config.yaml
n_layer: 9
d_model: 192
n_experts: 64
experts_per_token: 6
d_expert: 48
d_shared_expert: 0
activation: "gelu"
moe_layers: [0, 1, 2, 3, 4, 5, 6, 7, 8]
router_score: "softmax"
normalize_top_k: false
routed_scale: 1.0
balance_loss: 0.0127
balance_bias: false
router_z_loss: 0.001
router_bias: true
init_std_router: 0.0329
lr_router: 0.000532
n_head: 3
n_kv_head: 3
head_dim: 64
vocab_size: 16384
norm: "layernorm"
norm_place: "pre"
norm_eps: 1e-05
positions: "rope"
rope_base: 4480.0
rope_fraction: 0.25
qk_norm: false
attn_scale: 0.125
tie_embeddings: false
parallel_block: true
extras: ["capped logits"]
init: "trunc"
init_std_qkv: 0.0464
init_std_o: 0.0
init_std_up: 0.0464
init_std_down: 0.0
init_mimetic: 0.5
optimizer: "soap_variant"
lr: 0.00513
beta1: 0.95
beta2: 0.99
weight_decay: 0.036
lr_head: 0.0119
warmup_steps: 200
schedule: "cos"
final_lr_fraction: 0.03
batch_tokens: 65536
seq_len: 512
doc_mask: true
train_tokens: 582500000
steps: 8889
dataset: "wikipedia_en"
Below are experts of layer 3 (counted from 0) of a mixture-of-experts language model. Rows are named router (the router's row for the expert), up (a neuron's input weights, with its number), down (a neuron's output weights, with its number) and show model dimensions 0-191. Each number is 128 + 24 x the weight over its row's rms, rounded and kept within 0 to 255. Numbers have three digits each.
Before each expert's rows: a language model's description of what the expert responds to; "mostly gets" lists some tokens that are sent to it at least half of the time. This comes from a sample of Wikipedia text that the model never trained on.

# expert 12
What it handles: Word-initial fragments. Opening pieces of longer words after the, of or a, often technical or taxonomic, such as Aut(ostichidae), mot(if), kil(ogram), mechan(ics).
mostly gets: "°", " sp", " Ar", " tr", " al", " h"
router:146138149111122119115148136145096102180142115119145087105122126137099151102148089171117116116142097131133174119134133118171129102121138102144081077133099120116111187159121095155144163145088121147126087156125123112110106141141112133088124143128136121141134123174164106151135171144085114144143094110115109182076126098141134095162183129156132153139125151131118168185132101132104138146101139108104089092140120132134144160173153118160178166128099163133131079140111148124144182115102109133123131146115136103131115102105147114105150114133129108127143109174133116130110120110145123107
up2:131155125128115121125111124117141086125126125179123106134166142114131137148139082134175134145109147118150114076103115159110115100163166159123089109106149149126140099083147170157136145142106136116155150084116114108150116211148078107099129131108148116144120108138164125094115154109119099143123077175123090091114121154101125139122135131141096131186153156157097127164109141106143159101120109114145114097121123103106135161144175150137101140131158131125124149122158172159112133102112095104101137151149126135114073148133167148144128124124115149114111106108119149130157128146096115074
down2:146188091123152136152126128131128088127154109153131127129188140123141164149142093135149124183129119125119131116097111180068167099116162106128135150141159155089124104105154147136130136145080152113142153082116137090107095139161095136107151085125112126138110130145145124102123166128105094120140108137129069120092157122135082123131120122130112120162128141155106136135111139075126165123115093088171076135118146111109103116173146136100125103155167135128126140128162145157132119100127113142158115108118063109128117156149172171121084134117138157113126136115121146123141115143154136114
up3:119126126144120127109090122117123138115150120059094079156100107148101108108107091096159143123153135146121160128141136140123111065129134179142128111181079151103128124166133134114089120130113136135123137158148113145133178144075145104171131133148137150141134115104101120150134097127110144101140097116128174130111152138119135081145155142120133139138138117155102168129127168180106130141149168110080063104155088132139120100171097120124130136131118120146115136135126099109181096135100127165139118111141119173182152144141129127120134133144111112119098112118155178111156150152099139115
down3:102119160140148157134106113108142151147173135113087118168113144127123127115142097117164143123191170121134120147149122135112103075096133140146119141159106144128177106131128096111124078147137164126106105141119119110164140129121136107137157111096157123110145096106101134123129083135170140114134115096134174146125135169121139105128151131135151134104128094061116136128097182125099131139086097143123137136138110138109089104144097142115139089124127129124080152113158102079145097111128099135147149120176091176159137161081150161160120164153139124133118142102140159122161139144101084127

# expert 54
What it handles: Modifiers and common words. Common adjectives, adverbs and auxiliaries after the, is or was, such as be, also, more, other, much, and name in common name.
mostly gets: " be", " also", " first", " more", " been", " other"
router:122127084091129167152150131159116149146109090106177134093136121130083130135102104146113132114136131137171177122098156148118098102139137121193110125134137086142171139131144086142113153116112143105086130139130118140101143123145104144114122126127129143150117117133204089141167161140125119038140110146137162160092101113121150162144127072128158134132138128139146142166133103142120111144090164122124101149152137131115143164161106161136140135120118122089139083164128117148125158117118101123096126124147125128146145119132101113117136134130142124160062109118095113131086113141084155111
up0:083056132157171158146121119099142137130120071125089119123136156116123155168117116118093138141139109152142123127097097128123119165168114151136141137106216124111141133151111120165125134154137166150106115133124170162118109145095099148108123166138139095122113157117093148116127107130156152117148121092121140116145131153098128090134087138155131089168115190114145148147116156098093092140140095104130191093109092132122114158105142074131141148156127145174114121131122088151154105127153158151107169114102120118119136123119124128143127134112108121123123080142114133105138127135112119110
down0:143135099098063115139135120159111154136122143176153151132139160133104136152085095105196086142162109144142185111133112120139115095126101125136115150142094097128118141147135134119131120141111123134098106132114136133103094109147157151180038128120125140144157107124149079117149148114143082111148127141080136156133134143138133154133145102167137138116123111113114112107121095144133123145101144165132055183143161087126150177140141113129116118114117118109146135124122161129085154121136157125139086146141130150129145137148132102098141098086130136117150143122101105132157135161096167135
up1:100125130118118117157117134172162125097098127132141141071109122137136115110130165177087124115098148107143126151102117150124125124148147115116160142170123087135088145111123146099112147059124100083089114156140144130145160059117108101169142099086092100119154121123114128133138125119117094133128108159087142104130108137125141152111094160139149153166160142116120118156145145154146139117129128099121117147149115183125119093175107153138123126097110122112191155145142154119101111141137122110181114108108113129129154153170147149127190132127149133131094169112081161118131137146119125121
down1:113126139140103126130135087154137105137098079145140123118120126128120128068143106153143093124137129113109168167152112098121106128127115105112120137098191150164140136129072151133116120123107134084120134141131132104146113118130138109119104169116155127136182101137140126126135141163127158121118100105131133138132067153135133108129095154108154109128145128087063106130168139180090115143125097154153145114113097129141159105111159154165136148089149143108198102144109123101154169082128136150148181145141094151156138136154143136081101142149116107105112134140096120089145104138100139147

# expert 29
What it handles: Table cell separators. Pipe separators between cells in wiki tables of sports statistics, election results or discographies, plus semicolons in number lists and coordinate symbols.
mostly gets: " |", "°N", " (", "″N", " •", " —;"
router:133143142121096142141161137151110131116142130115167118129120155111104143136092114124084095141119115133130119108145134118132164112158088127148114072122117129117204153147107119110116166131114093086111138168110116179133118077139122135097106157134107136156139195143153120133134148126098125085107116153118126108110109128183149098151136097152125143130129132153127129134135057130135158143098132133117117116125125126153131113105121140151178128096131150113154112122104149136143149150138114113175115161099155109158112111133112077079143162095144141100145122176202124143131112109078157147
up1:125101197073096103160125142119119101113127112108146128157097125102150117121146160129159131122176080142115120100108136109157120113152149138139060120141129152109124130101106113147163183109109135118169139092124142125103136135099116128126131145142145143131151150114113170114127152173115163096140146106134118111103133180099136133083133169126144142128167100121143122080145089128117133133072164098138127143125126125132160138148125113133130133182082164165137150155130101134106115122082153115127132116113144105105110137095174092117117105081089103117109143150121178126126139140107156098
down1:119111075137140149092107073120096157126147131137072127121168130130112160109077107109103096165121149126141107112177103105129133116093124126170141165133116143122137166125090155118140161113136098140158156117137116081140129077161123161116133099119133139137127126135139115142109108099148111105148105157102134105123104071157122112143137101128128146145121122138141166202135135121111131143134080117090100130156164116117091150115076183124088119139136169122144137144123117138163114132121137112133111151144125104125118105176128117123167142161178126136161128098154099163151134120139137172
up2:143152137125093129124154149120123104138164167157140128131100136144089122138141119103096095113124128116178162135131108150132122169119104157155141086166156109128145118104116123117151152100127124116107140146159155109098122078183118134115093118154121148132065151122150108150115157145129119119135102139111112103098112112131092148127107082136113083112147126128126102239103114112146164134127130146133154116141080114105138119115140152128101153079121154152133146113122126130128130128102150119147120112117105145177132129073132147144139114167108204172121123141165114122165121118103148120
down2:100094148080137115158097123100120123126120129113150141126152116100129108149121105148133128116132136129131121142140083137146137113120179108094072152134087121148126111105121168174160116143112166143141090146121144118123116119115123150124121129141132104157120149131171158134156126137096149100095154133140150122080126127138096111161151151144091102131128123137134128093142179096113088099109174139095111177159127124123144130130113154081157125156130081116151191136117112108150210121124127143153107106127152115133108097135132166136129158109170159140135112107110131142154128078131121051

# expert 34
What it handles: Articles and determiners. The word the after a preposition or verb, also a, his, its, 's, and table pipes starting rows.
mostly gets: " the", "|", " The", " a", "'s", "The"
router:127127117107124137073140104153126080120133118134164124125123176129147111131083159133119121141111168103137098107145144101147162146127122100147140106122118160115142150111154115104125107124110103106100120129165124144120143099168166090071147130155149109135144167167116104110110157147151126119129108142128172123112115122159152144145106121128099144116125141129116122165132129127119149129112200142112112119165160126155120126123113105184113143033120104089133097145116127182154134122149104101165054164122168127147104107115131096120125129116152103144126102182145136161113127118100126118
up2:113132139117132141110128105092135161112132173130147156163133105090090127143113074094114141130119153115103106142122132105128119128141092117153144128070144172112129115144110152144156085152100153121168079132102165132132123120158161103173164125170118152117120145137079102124108131142138148211134086129124153148149117107115141111098120102111104094168090102120142106117152140124116094112133138144114133116110111174154171149105103123120147159120123100096102150114152155118148160139168156128153123114140119128134147141108140164074133081078139085121147104148143118093121154107133118118
down2:107110156151095094122097134125145137137132051157143162111126129149116151148148160109160111154118081136091079139129120151135129149126181100116174138158135141108111154140133112116096147133106158116155157118095138110135163122117158156152136095117118132166101126132141128069139122117132117098079134094125143103133127145143133140153170137157177132105153107130162133114136119117139156136099137112150133132100158062124124083143123143126132150145127081129092074152115111154126126122126111128127065097137168146092103153152130104165097139114158146122127137091141116158088120170142111152
up3:108150082134109130128154137132134121130151111130131150133130155077100115139139160137121142136116121167153110146144153112132160121126122089174137139102092147135118117106137139100092131104094114138121118072163167169125100101141137108085105113136149088100156183156159072102081133178112125123131142131116118135099128137136126198127138103100122131154125110117076138135116139153123108125123160135143112126159118132115108113159113154121109117147140125131138131162138117149151098145119138126170069176127106126141141066171139063125107136138130144150154125152115116150075134117147185098
down3:110155133094140106120136087065116150142120175140119175086141095123113127097090113132107110112124105115117131148116124167131101153140104152138113136126134107105105130155114127163182125122145108151140132103096129079134177124105046141138194155150133115135105108122107168135121121138132094144107085168123124137105117118111122127104134136141136142111139150092177116123128135086124188112141151105147148104130106132153146143141165131140158123109155142137097147094142164116139107129113153136131150127114133150176127172127156090089143154129137137088137112131116123100179148161122079098

# expert 43
What it handles: Capital initial pieces. Word-initial capital or lowercase pieces starting words and names, like C, M, P, Al, Under in titles, under, north, early.
mostly gets: " C", " M", " P", " Al", "′", " p"
router:142144154092147101124183102117067137149166136125164096130116131130088142118142143137139096134110138121125104091105093158152132097100088097150086130145096177123141144162137084163132177151102126138102095128127107101144127148177114134114106172145124105144087154147143128171125131123111118126118130118144146156096108104126170121147135107122122154150138094152165178130147100112136173140152143100119135066156155122167115114152160147140127140130146141145156086134107120118170150110137109108136100130108136136144165078123118119076131160113161130112119108144160128151133078123120130110
up0:126130175121128147118155131114146138126138127127131151114155131139135129132166112145075135151144102104138165129111172168117096175117113136187090166156140112087097140128148147181151095103110109144151134140138151117143135115131104134130114131165124185088099128115093128145128123105124176136130126118136127116121122170080121102108128146109139086125173112102163164104151131159131137067144127097079147113161080145125133125117123183143122180135142091138076130107109142067175117112106094133085133125129138127130130101120139098150120109116125136141162101158105131149141121142105104115
down0:098121110106144139130145136155109143144130111160145138104142136130089109127128170121126125157116090115124144152115144098131111156127133105135181174167122098153104077136157137131130112092147124140159145086131085134132101095097121121124103104187127136149109154122185168077135115114141101131095153132101157076119135124117092153131128103113135108165163151144166131097146101167109125132164146124129119180164139129154089126123116175145131116131144098120107114152079127134118132101098122083136103104135132120137140090082152103095163133166133148099167118115125160119134150184105130108
up1:097125133117165125122127126090108108103146150141124141108109138127120136122192122102155129119145149110098115142119140120121154092144103115110121119081149116091122104143136176122129117139085144153116101140137091116127096126096140100074161134108119104161115121123120158175114130165153088121176187129144134118130133138184133155122130168065099131130121129140102207117128167095155179107153152106102075125105106140148114141152122162105117107125136134150165178143115130132102177117125134122146157135117114129132162133133094155138136083110090122141157137149147156132109129125111140091
down1:108203110111143114106101134116132136176125108169158125134082136119156130067088128104165078109166129112158148151126146117153117106104133103108144149123150144101110091063117143109096124182101152116161092137118140090117073108152135132114141142125157101121150120136122186134088139117164127134121133181142165129143134113118097138175154119154141085135125140142194135143167128123139159123121117102167128116091131126162112131118142097098125149128128163101134134149129139156122132108136103142116121127125141156128151108147150115121146085134081083130114129167127109114123118105125123130

# expert 14
What it handles: Table pipes and separators. Pipe characters separating cells in wiki tables of elections, sports results and filmographies, plus semicolons, dashes and heading-ending markup.
mostly gets: " |", "|", ";", "\n", "===\n\n", ");"
router:154133128114104140133153099152127139139148109111164143130139165111124130130075102127107076131110129109128091149100138096128143130169074118141111069128111161120148165138101112110130147143125131081108149153114100184154132071115105117095109162140103142128134156160145110139137127143114147086137091146148153139137117118154144122155176113151150163122125107166144130165137072147126136139114134139112130144133120123118125117109145155165156119103164121124132133135126158161128116147099121091138133172084148124132085093122141042120159157107126111109142111157176130137101115115065146120
up1:107099084086125127173115114139138160141145169126118130097138117158160130107133141133175175125153084136175136127120137141143122149155133132101142128135147125118082114128178154126107154181157154090108094154122141120131097121130180165130089123139175099142112127103077096126137104160115150146116090108173072099129118117100126129129139140145098142131087122142140108105143133081084135150090147102131092113100124116152138141134126115141125132096110169100138102135127109140079129134128127162130102097138107122115110093068122157161142130142121145149138135124107196137157129137136133156
down1:144118130110123114137131159107116140110118164134123108122129148118151110127141160121092164140152114175178159114145099104167130123096159112138148145111141130150095083136178132161133146106181121126126143122119111084132155133074109149167138123106152091117124153128113158100129122119094108179068132075138138108091128143089131104089122160116075150166107151145110142156124153101105143175149153119132114121133095150127136117142157082128108148126138137128124108130091095094172074143135122148129099130163144130092088119112148184120132114174115132136104125099117132126108155161138137136
up2:138164120168163171159198140108139149125140144140105126135118096156183108122092134163121177117118135134105142101107144064145147148145092180161131102107146117112103115087099108147077126107110099140093107113173106109141130124122118092104120094121092125149103129104126130139161113109165130084122118176130122126133162160107126149135124102160118145120142107108129148155156127168167121082118133108116157137146131145075129117089124131073111120138117116148154137122113096114131156140123107143133162118134110186102138156115123132131143091124158095171135119125105120123147162151143139117
down2:110108171077127112127130111127081104173113186126084108128125148123119178152146150113120113134124097090128154131145133145139148125114199078118130157150096149146159123155169106126143154131129165135108165112100136165109098127143107166094134185136127127115113095182128169118113134144115134144090106093140133096106138122174152128162140154135161115127089090130153131117108137154157124104145103130134137129084106070161167144123106127123112138136092087133124089175137159145143112140146120133120136110133129120156101083089117103133095127093108127132132107133142105143124124141124112103

# expert 11
What it handles: Word-initial fragments. First piece of a split word or name after a space, often a lowercase consonant start, such as S(omm)ers, chlor(oplasts), Br(ain).
mostly gets: " g", " p", "_{", "^{", " k", " sp"
router:130125125110143123108158094121123091143139146088155054115131142071128109098120105164158103116125109119111114143163110112150139093156145114110102109096113103105119134090113106125155154138091130117112130140125130133052146135097152111123149187128160114112127139163111117131121164112087145160129115132117133159107092103173133128148156155118139151117141132129143170140143124136136126144144149129126146082107137139122151140159192121122152130111143127131148118172116131117161162137131112126193078184095141111113160113108142147103134126075172103107146108161120144133114116082119162107
up0:103117137144135108144136159125099152164124127128112130095107149159108116131106197144102118163145080129137098127134141080166086151129113118125135120140139125116138167120106113157128093138129158113086149138108148131148122096100097114138117088162150114131160096171075161161140144123085130127125156167105127129125123108198145149113129119116118147085130133133121108117127130162172103147155158153143126145135110112136120089121152121123164097117099111109108139083107144094129120159164147111151149118114162088113140108130135080154135155104126155108157113178101109077089122140096153173
down0:155096146121084109132106172069087150156140123093086120100087134148142134133117173106100116110142107123112173116146151099141104119128120135129155134108155084115133168107106136168120102134125144140090102133118133116127138110133166146150122146161117091096158108143129166190127164096108119137130144139094137106120129129164156134105148118111146161076143126144141140130107141174173094141118135146136153117110107099140142073105144135130112123110111118118114107095137150095101140145143152128174105135131166120157176096175179110134148141113159137094143108170134115086104127115089128139
up1:154147126131107145156151113138072070098154110137126125121123126135144124136110121132151145103177159121136115147135163097091137145132143135130151130233109153135143152122133155094111106166136173151131191104148114139134115177116146152132105102116135131121106124155097162117124117146150165073112134146131143077119099138138084142155104107154114118125102144125117129060123123111161107102129142078142140107132108127158105149102067112120156153133101129113103128129117133134119121130108132119107132108096103150128161093108131121140117164137116127140119138135127179177093152102127146092
down1:187177162130151178160166127143146109092134145146126130113098113115118116124114148155113134120152142086115111146128148115093165134121123155129156157186115156098166136127146153111127090149149171154107158091143123138150103139130132126102129079136117149150118148101089143112124088151133149092127117145124139083149153149133142148097073095151138137143123134147124126087098140101185145093097113081136157128123100090136132143121093119086153135078100138106110151126081128153132116135162130116082136108139108154120145110120107095132085163154112148147116103146122122170113118153122135117

# expert 41
What it handles: Quote and sentence openers. Opening quotation marks after verbs like called or nicknamed, plus was, is, the and The starting clauses or headings.
mostly gets: " was", " \"", " The", "==", "The", " is"
router:170104147100139137128163100141091079110126138130132101106126165123157100135129085130122140115114104118151105123118128122162142133138097117149114124097113142144203136131164099154125135132116076123129147149149131154126124121129142053124155137135112121129133106123115134158128201162091158121136124091182093135119119113145128184123139120096121173130155146154106111129168142102136178187141125140126147152163144135107106120164121142155117133138137104129129116187115127136116153123111135111180107142106150127144136098105124110102134108132163096120081084148116110129070110132105155112
up1:168152100126106153142096125102121169110132137146094138109122126117132110112115149124154129131079056072145153099134159156092084144169135143116122115154123163157123119139121167153127125216113095144136156134130099138131137122084117100144107148156128145130121115135107105200103139115123089110147111104115168131121114118134137164102152128111156138080115137131129127121159122127083174139131104114139141152110149115147100116142121109093137128109130120149159138102078114121084139128129102130105135145152102148092119117169174125100125160104132117141122100111131128103143089136182135170
down1:104123094134118099095159158126138129065117145154112141168123150145131151144119196133098176146110167119166137127114094136104113133104143120116124112128108148110129145074154132111098131114156166137118104148158181099171099119146141119145121109129119142124145126121106138128108112085098074124109108098150133104142128146101156107128089145197100092166098110142146139127101095100140078151121130160143098142116104141155138104107118160136082164104100144134118113094111168135112142138155140129162162144118137104112110134149119096141145134127095128147131165148168131187143140109117112153
up2:172158133185115135130126120140123112086146116124136093113182111135116155090104116122109138103178115110104140169136104069146104154155109124099135084147116153152126139095147096131138117117142096182147086134134154116152138152118122127097163111090122095134136109137103135146121102199109133111114158131104148090138135127155136136138160115147102135158140109111127100125133097126108176149148124137099154130147138145090148117113091128086128146172141148157102132082086122107127121119135127136147131118130180136177114128108148176174181140139088140147120118131145098166118109124140129092
down2:118121092128139172127166133148160126154112162094167142134119088128131131145173108138158113111124163112164142163121134151146127106102117163101096135087110107126128169140170121117139123138102156149119183121145131182142111064116101170128097131161129102147111124104147115138198159100141143137120130104113094083146107123128130109137139091147162156097143176106133123148094099100111069104137125130144133090121140146127155141117160137118134121152112090118092140091115157129098153116146141129081115106080123140142174137137126146156130090102141131102171129109105108123158127114127116148

# expert 51
What it handles: Nouns after articles. Lowercase word starts and common nouns right after the, a or an in descriptive prose, such as round-arched, keystone, set, step, pair.
mostly gets: " an", " p", " c", " m", " g", " t"
router:141156126100123121117162152156120112153144138133159067093136141100120123105134135125122074113095110139124128100154079151170112116098144098144072110134108117145158152156125101143137143120089081095100115158128127126073130122174100149116115169150129144127121123163169095188152129121095146137135113105145095112124144117127133110165191100111113133131153142148161163201138099121128112143104091104137103147123130133138085115153126133163150133148166123114144089130119145162139144091108118175106120119103116125158147137113121116121141123171162096147120082115125120132118109112119149112
up1:132181120128140098137145134152148107144151131158135121128160139102139133118133085122099109125101165108149093128160191182158122137116118101152125162118151161160134144126112160147159101131135130085164138098136146151107140158123130116150142156145135143120183169137135110129140146087120177114115064132115137119133111104071140102132079107101162082135127140114134116134144125101121135085114099169109095127126118114089124138127140183100148152133110145169118098103082126135135148121159175140101123085121130125120118151122115102095076131160105105161127122150129139090147146124098152104
down1:147159131114112121179152150114126154100134121106127121121119130079137133134107119139125156196143155117109092134165152150167128061111114169105146119114110155119123190138116133088103074099113104090098127152164160158125124109117138124164170119129122102119121142141173140128113122090137106156108145129143102144101148127113120120121137094153104154142096103087122122131133107142115107133127161114074155140141082154098112120143144121159092119105097143158142141200144131131131111140136116118143140145103079143088083128088144112110125119162127158117172136165162155145131144141122148129
up2:096145146128116118107069149132141139125177099087129177116127091158163123135139140143115147121080122118138128149156113115146139145116116166126122123119167164133164131128146144117128124131108128079091177156161135120122131167139131137104110109101119161107089151142170098096145142115167126201130137095155137115141122134094095152108159119138095144146132113167122157105165115135127161129094139101123124116155122143102179130168071169103130123143126120143122100141141094154128060138132095082145107130139115124122099082090127127171124137113101104142130127121104130127115137153163096101
down2:141104167165133131150125126114085096144141143129099148115120116159106142143100130110141104103157107150096114135125106145129160158135165133113127106117118140162147110130169154105096118148111116100131110124144137143130132155106149084133138124096115087167147095106133111163142142081126101118102150152144083131157161139108132119125148145125105150148158171155090125103135137112159165123129107150166100091158101137151152147113128137120178108106080173105100097100108129159143180149116110103134115126178139121137152176130074119126050136121144105086174133124112165114097133127145109115

# expert 15
What it handles: Prepositions and particles. Prepositions and verb particles after verbs or names, especially in, at, on, over, during, and up in grew up.
mostly gets: " In", " in", " over", " de", "In", " up"
router:171180126106132149110110101138130087126140146118124129095157173157132132102106114146110065121136077121147090151168108100158131128136119085164096130113121124123151151115174119122147172119128104114127121132196119150116171102127124157117137156094136174140112113135122128157092133168151137153082113082133108139119115134123127147137126134110161114153143162149144155156115116125072153150118104126122104155134144157151123164110168124098152147126108113142143118136117136164166117088087112104155121101140121103139092083111092091160145130130101113134099103123200126131125142114140129119
up1:180156102111175147116123158077148102143134114115097120116148174132115126135129116136156146142122120116110125110091115083143107147127114114100131077080138166120145146124112089103153125133165146154132137116166106119158137112095136138103148105101096129187142147137129083136146118133145145107145109123124131098156160101105150130106143133082122126155142158112095160193167114133085126114096156122107145129133127100111104119166126121117063146160123141129156149163091137148153094103115138083122088105076130091117144134101130128156098143129160101114155153150163109120147160113135124149
down1:153153124139105123144149154103146107145128140117141098154104126154138110126085141098107131125134128160194151125131120124142153157133148160101111123106091113113125142110117115150095142116106120104164176146148064162080104136110143138122165159135121095094131144137120119101136196149067136140140128105149089138129097119127165151130154104125124094141128123108098124144119103111130133146179174116102156132133106138113124147144115143162138107117093126106091109067132133077145131074132129111119163114142156156140101176156138123166153141139139103170164125096081100112144125124105098120
up2:108163148136122132106120109130136100105126118138116113143119150130165129119090119136091138141164085107135099148152143117175143160145156070108098119115142120113146113124113145129088146118094124160116137092154110146136118120126189129150123175087148119151177143130123118144106131152102137149111132134119101080123158127146115120090122117103136149140105161109172101145115127061111181129156148133165086125142168155132120145175168096145130132074073119115140097151131146124177127085147132111111117105095109100100118129117108106136172153140133145124134125122187136089095135135133145102
down2:158143148110063127146122105150150151122134113154106132127121145126105180145153136130145162186128141098115142125130126115145116109102145169126109115119127169118137092126117105104130122114091158148073152087078121139161095115106128123183120114122151122133146114178147123152118122133120153106101143160143158110130162157125118135145127121151138084135062119132114139106107140114149139120114125136128115108108076104139165179108162067131129112108110131094127141129147145171127134170154173153129159129180097116122121103127105110129129155150067123086126125137170119132124141127131115064

# expert 45
What it handles: Capitalized word starts. First capital letter or piece of proper names, often places and foreign terms after pipes or brackets, such as U-kiyo, U-EFA, Mumbai, Italy.
mostly gets: " R", " S", " P", " N", " F", " J"
router:149120129095132145143172106140108111160168093114121111102136147093126164116116095152138119111119155134144147151093106182184189042126073129126138111133100131092130125150152108179118127121113105096103131143116103124141112125131120096159128160124143132145146142114142108137136118108149127107095116116129152145082099111157163122150123136126112185170125135111136173148146135132121118177131127147133143087112123131144088126158151103143116136130094149143132095155131107123168162102134112115131161149146131109171144116088135104100116149155161097110125092154149089110105071108120134126
up1:132093154162163103123150182136121134101112150125114157098099150115094099126106167113123123178150088117139144108100140117131106108124118119164139132123145130072148169175152148127097162116119120144131149104109114100127107114162104134111110131079046127142127166094123117126120097133139107121194097121104134144155130129136098142145126144138085142139116147088137158141135136176145151134096116161173124131124155106137123121111138093105169170154138170104088109091154123133114098119137086120132116125115130115149115082113139143127129129147153154177132132132165115157118142112094099169
down1:124112142120148168198085111122150110101093107113133139171100106102145144117116153105144129123119121130089097100136120138107135155168137105056124115116132173158123145120119137119190144178112128133134111157105127164133090115110156125109121107101137112147118115126094136147161147133135147127096091109133174094088119136152193143097107118090131132109150138165150120115155119107178142126130149129090139119131154170079161132115125139136152170140130123123101164093125111115125135159176123121148140136122101156141107177163089126135093134137137109125087100140096130152101143122105150132
up2:163139126097111162126152127122138154128100066127169141062130135110134172076139114067125151114173125139120156116107127171164116180127150138104121123138121136163159101106115162163159112130126143109109140144146171145143129120132097116111138101121106159112135135166123114124177126133127101144105107119148087137119136139132070139134141168106135127143151089128109131150101123114122111129138198135140093107117104090136198146136086172116123161140137100147080142121120156121129112118097123108090128140140131116137141112109146118100124110124148142162069113141108126141127086137134090124
down2:129150144141110132176095116130123100094122106161146099133139170117108106133114133143115129116115085134145094164119094132146119059074150114138157136124134110118107110145141143152143131151132134097136162130137115102108130119169138157147138157152105161133107111086137116098142144106135172131123108094126143103119109135104095184187104124137198149130166127122114137129110165098117159116123165143114145118146142095115135124129118181132120127158102091148141110112152149145101149083073137112081072125142163099125152118135108168108127108095167169127096154123117144137148105153113121143

# expert 33
What it handles: Articles and possessives. Determiners, possessive 's and apostrophes, copulas and colons before a noun phrase, such as the, a, his, was, Royals', master's.
mostly gets: " a", " the", "'s", " was", " is", " The"
router:158130107113136136123166110164094131116129128131156132108127139135139077098108117113083113112120167150144105104159138097169152140136113123167089132108116148131175131138157133172125164138124068133106110117110088134121128117168128082095169109127137129145099159153121142138112172189151150064123105131158110121132121128140127149153134119115096159132157119172128119148155127100124147131116144139119098123160141138126111138161108189150091128112169108074146123105105155146163140127097126109119108187120120123155128157108108120087124108119138129138159111180160107166089119139098136120
up1:101089105106131132154140139109128138158125126110124144150135138152120129111109169151145133095138138104103130125094121129099112118164094164116117118172136121166121071123139104159062106109136115171113136121158079153144130139124073132095126132170101091131127156111084116139078142108146088102160120157159163112171130119153128149093156129142136123144131176130120112142123076142090148098108147110132152143103123132082117100087154119139138147146123140132097121122127136098109115173101116142122108151112147143081172122194109146157178133125131119144137168143121127151156092126109157129
down1:138145104139101155104120126114133133139146142109149139111112126105118194142154069105148125165154121125143090117147123117132130126079166089150153130115076151107129106118108180091154126133131141129180118091107168101097158120126151106121139161143148116124133088116100121098164164144146094151106115107145162125108144098113119133067114106158199129106140097133104143123141171082166127163159110121122078159097166143145126107129124115117138113149114136098163109136124127103113150115131139122155120134197146113156115119115159105133135127102113132151132093146146112120111135137144073116
up2:120089152170117120119132080125118134094100154097134094137122102175130123100172100093105142096091127126120154128142144094131100133156140138135128160078112164166116139109128162140141126141115118153094111153127111144105135132149178156134077108142093110138099100129117115159131134149120155150116153096116103138125143119159106154103134132136181090124146094122113099107145182137127186110137106131109121093165151152089159115113107142109115140113150125152144114127129138159094114119144129111105104140122143118117113150106075200105179112085144152179149103135121128128141100142109091114
down2:106147136120130128106146133142148115127172112140098128140081109135137125139091175170129145163137197118150137118141130143130115128129116127114120144130161131074159118114108134111082130141142152153112145104170136116107126085113095101118153152101166142121155134150088122128102088071155103137129119148096179127091142123131147109160150126136084119164120136147147141119137091120126092119107144095132098151129084147185131137105162134115121122124135132100114099090101120121145155113107137162129185106130127129152131133105182087087115126182069114104113136138137139131138137096181126098

# expert 61
What it handles: Table bars and articles. Pipe separators between cells in sports and statistics tables, and articles the, a, an, their, two starting noun phrases.
mostly gets: " a", " |", " the", " The", "The", " an"
router:122113104101133144138142068149121108117154108139172101110138148120126081137094170122138064130122149107135093149124136146125137126166095122128117055122082169104192138136122107130126166147105105112113118165112098118125118075175139125091127132134082124136157189168127115135148150129140128073141112134123163131133113115157133133150135121105120164144135130133113113154136072114147155146117125146124132170137140119140092106139149145186134131092181112135140131155114136168145152154145112148138118130094160123133133146118105081099139148098139142109154111145139132137089096118099129140
up3:121105126091160103112158103079124092117079148087145140117103122096119118101147124149131107103112151143118076162147141135134164130144152123111136096166144151125121171128114142165125149141104160155148098086137115107082070110121152154091114143147128097133119104134140130104198172137121133120138200132124151117130145081140165160092176140098116090141105113104110139152124164136150154147144125140114112147118127121104114135115139127095120104126140153102114155162124186152130157110149151158138113140083129114123110129136147122143163091110142080101125114121115131115132161115162153116
down3:154128172068121136142127121093114129126129147106140113183103111095158124142140138128149112099131123112098115116120121141105130131127077117146125138136152141095089164146115160167129125143115129145124116113104129114128132164136138095130179179125135126144105134114128110092127146113102147137105139144138123170163169100134141112149169150136081140113084121136094160123100108118146148126122101132144125129131101148100149135114140147126124178138130174153129154159111119121127110105198104185165124136091134089128137108143203127113115086053162130115101129137108125075152107113139090140
up4:134167100167147112174125119160126099122123111121111084174111137121080138146125189123132127127159172150151163119149127124101083131119104119130145141140151110109128108090107128091140139136089149155109122107124094157103110128082110152111144122126126147161144134127162129090135139174136151119130150191111123131152115097100112177138119118123085091165111121150128140142120117125136120100101140145122107147139083125125153160156104123179102122145104072171149111161146147113128144141163156145063118157116110104113139139161126129127173178156137117163137091154121125130155129096134104124
down4:162165165112159138128125121069172144117141160113126125161110091106124175111123100121125142151157077126134121169166124194067122137110133115156121106108147118108138143154103139132077085157168095150105144138119102077140125149129118112133137133119139118162130149126076158140162114122140105107127154134130144105108118135092133123132143108099129158121102137127119112125129121154156138130106104105128133115105133123162140124171136147110127109164135163148120143139119161133131129135106117138113198111084111167124138117122122061168073107127130129115146106098177137080142089111137153124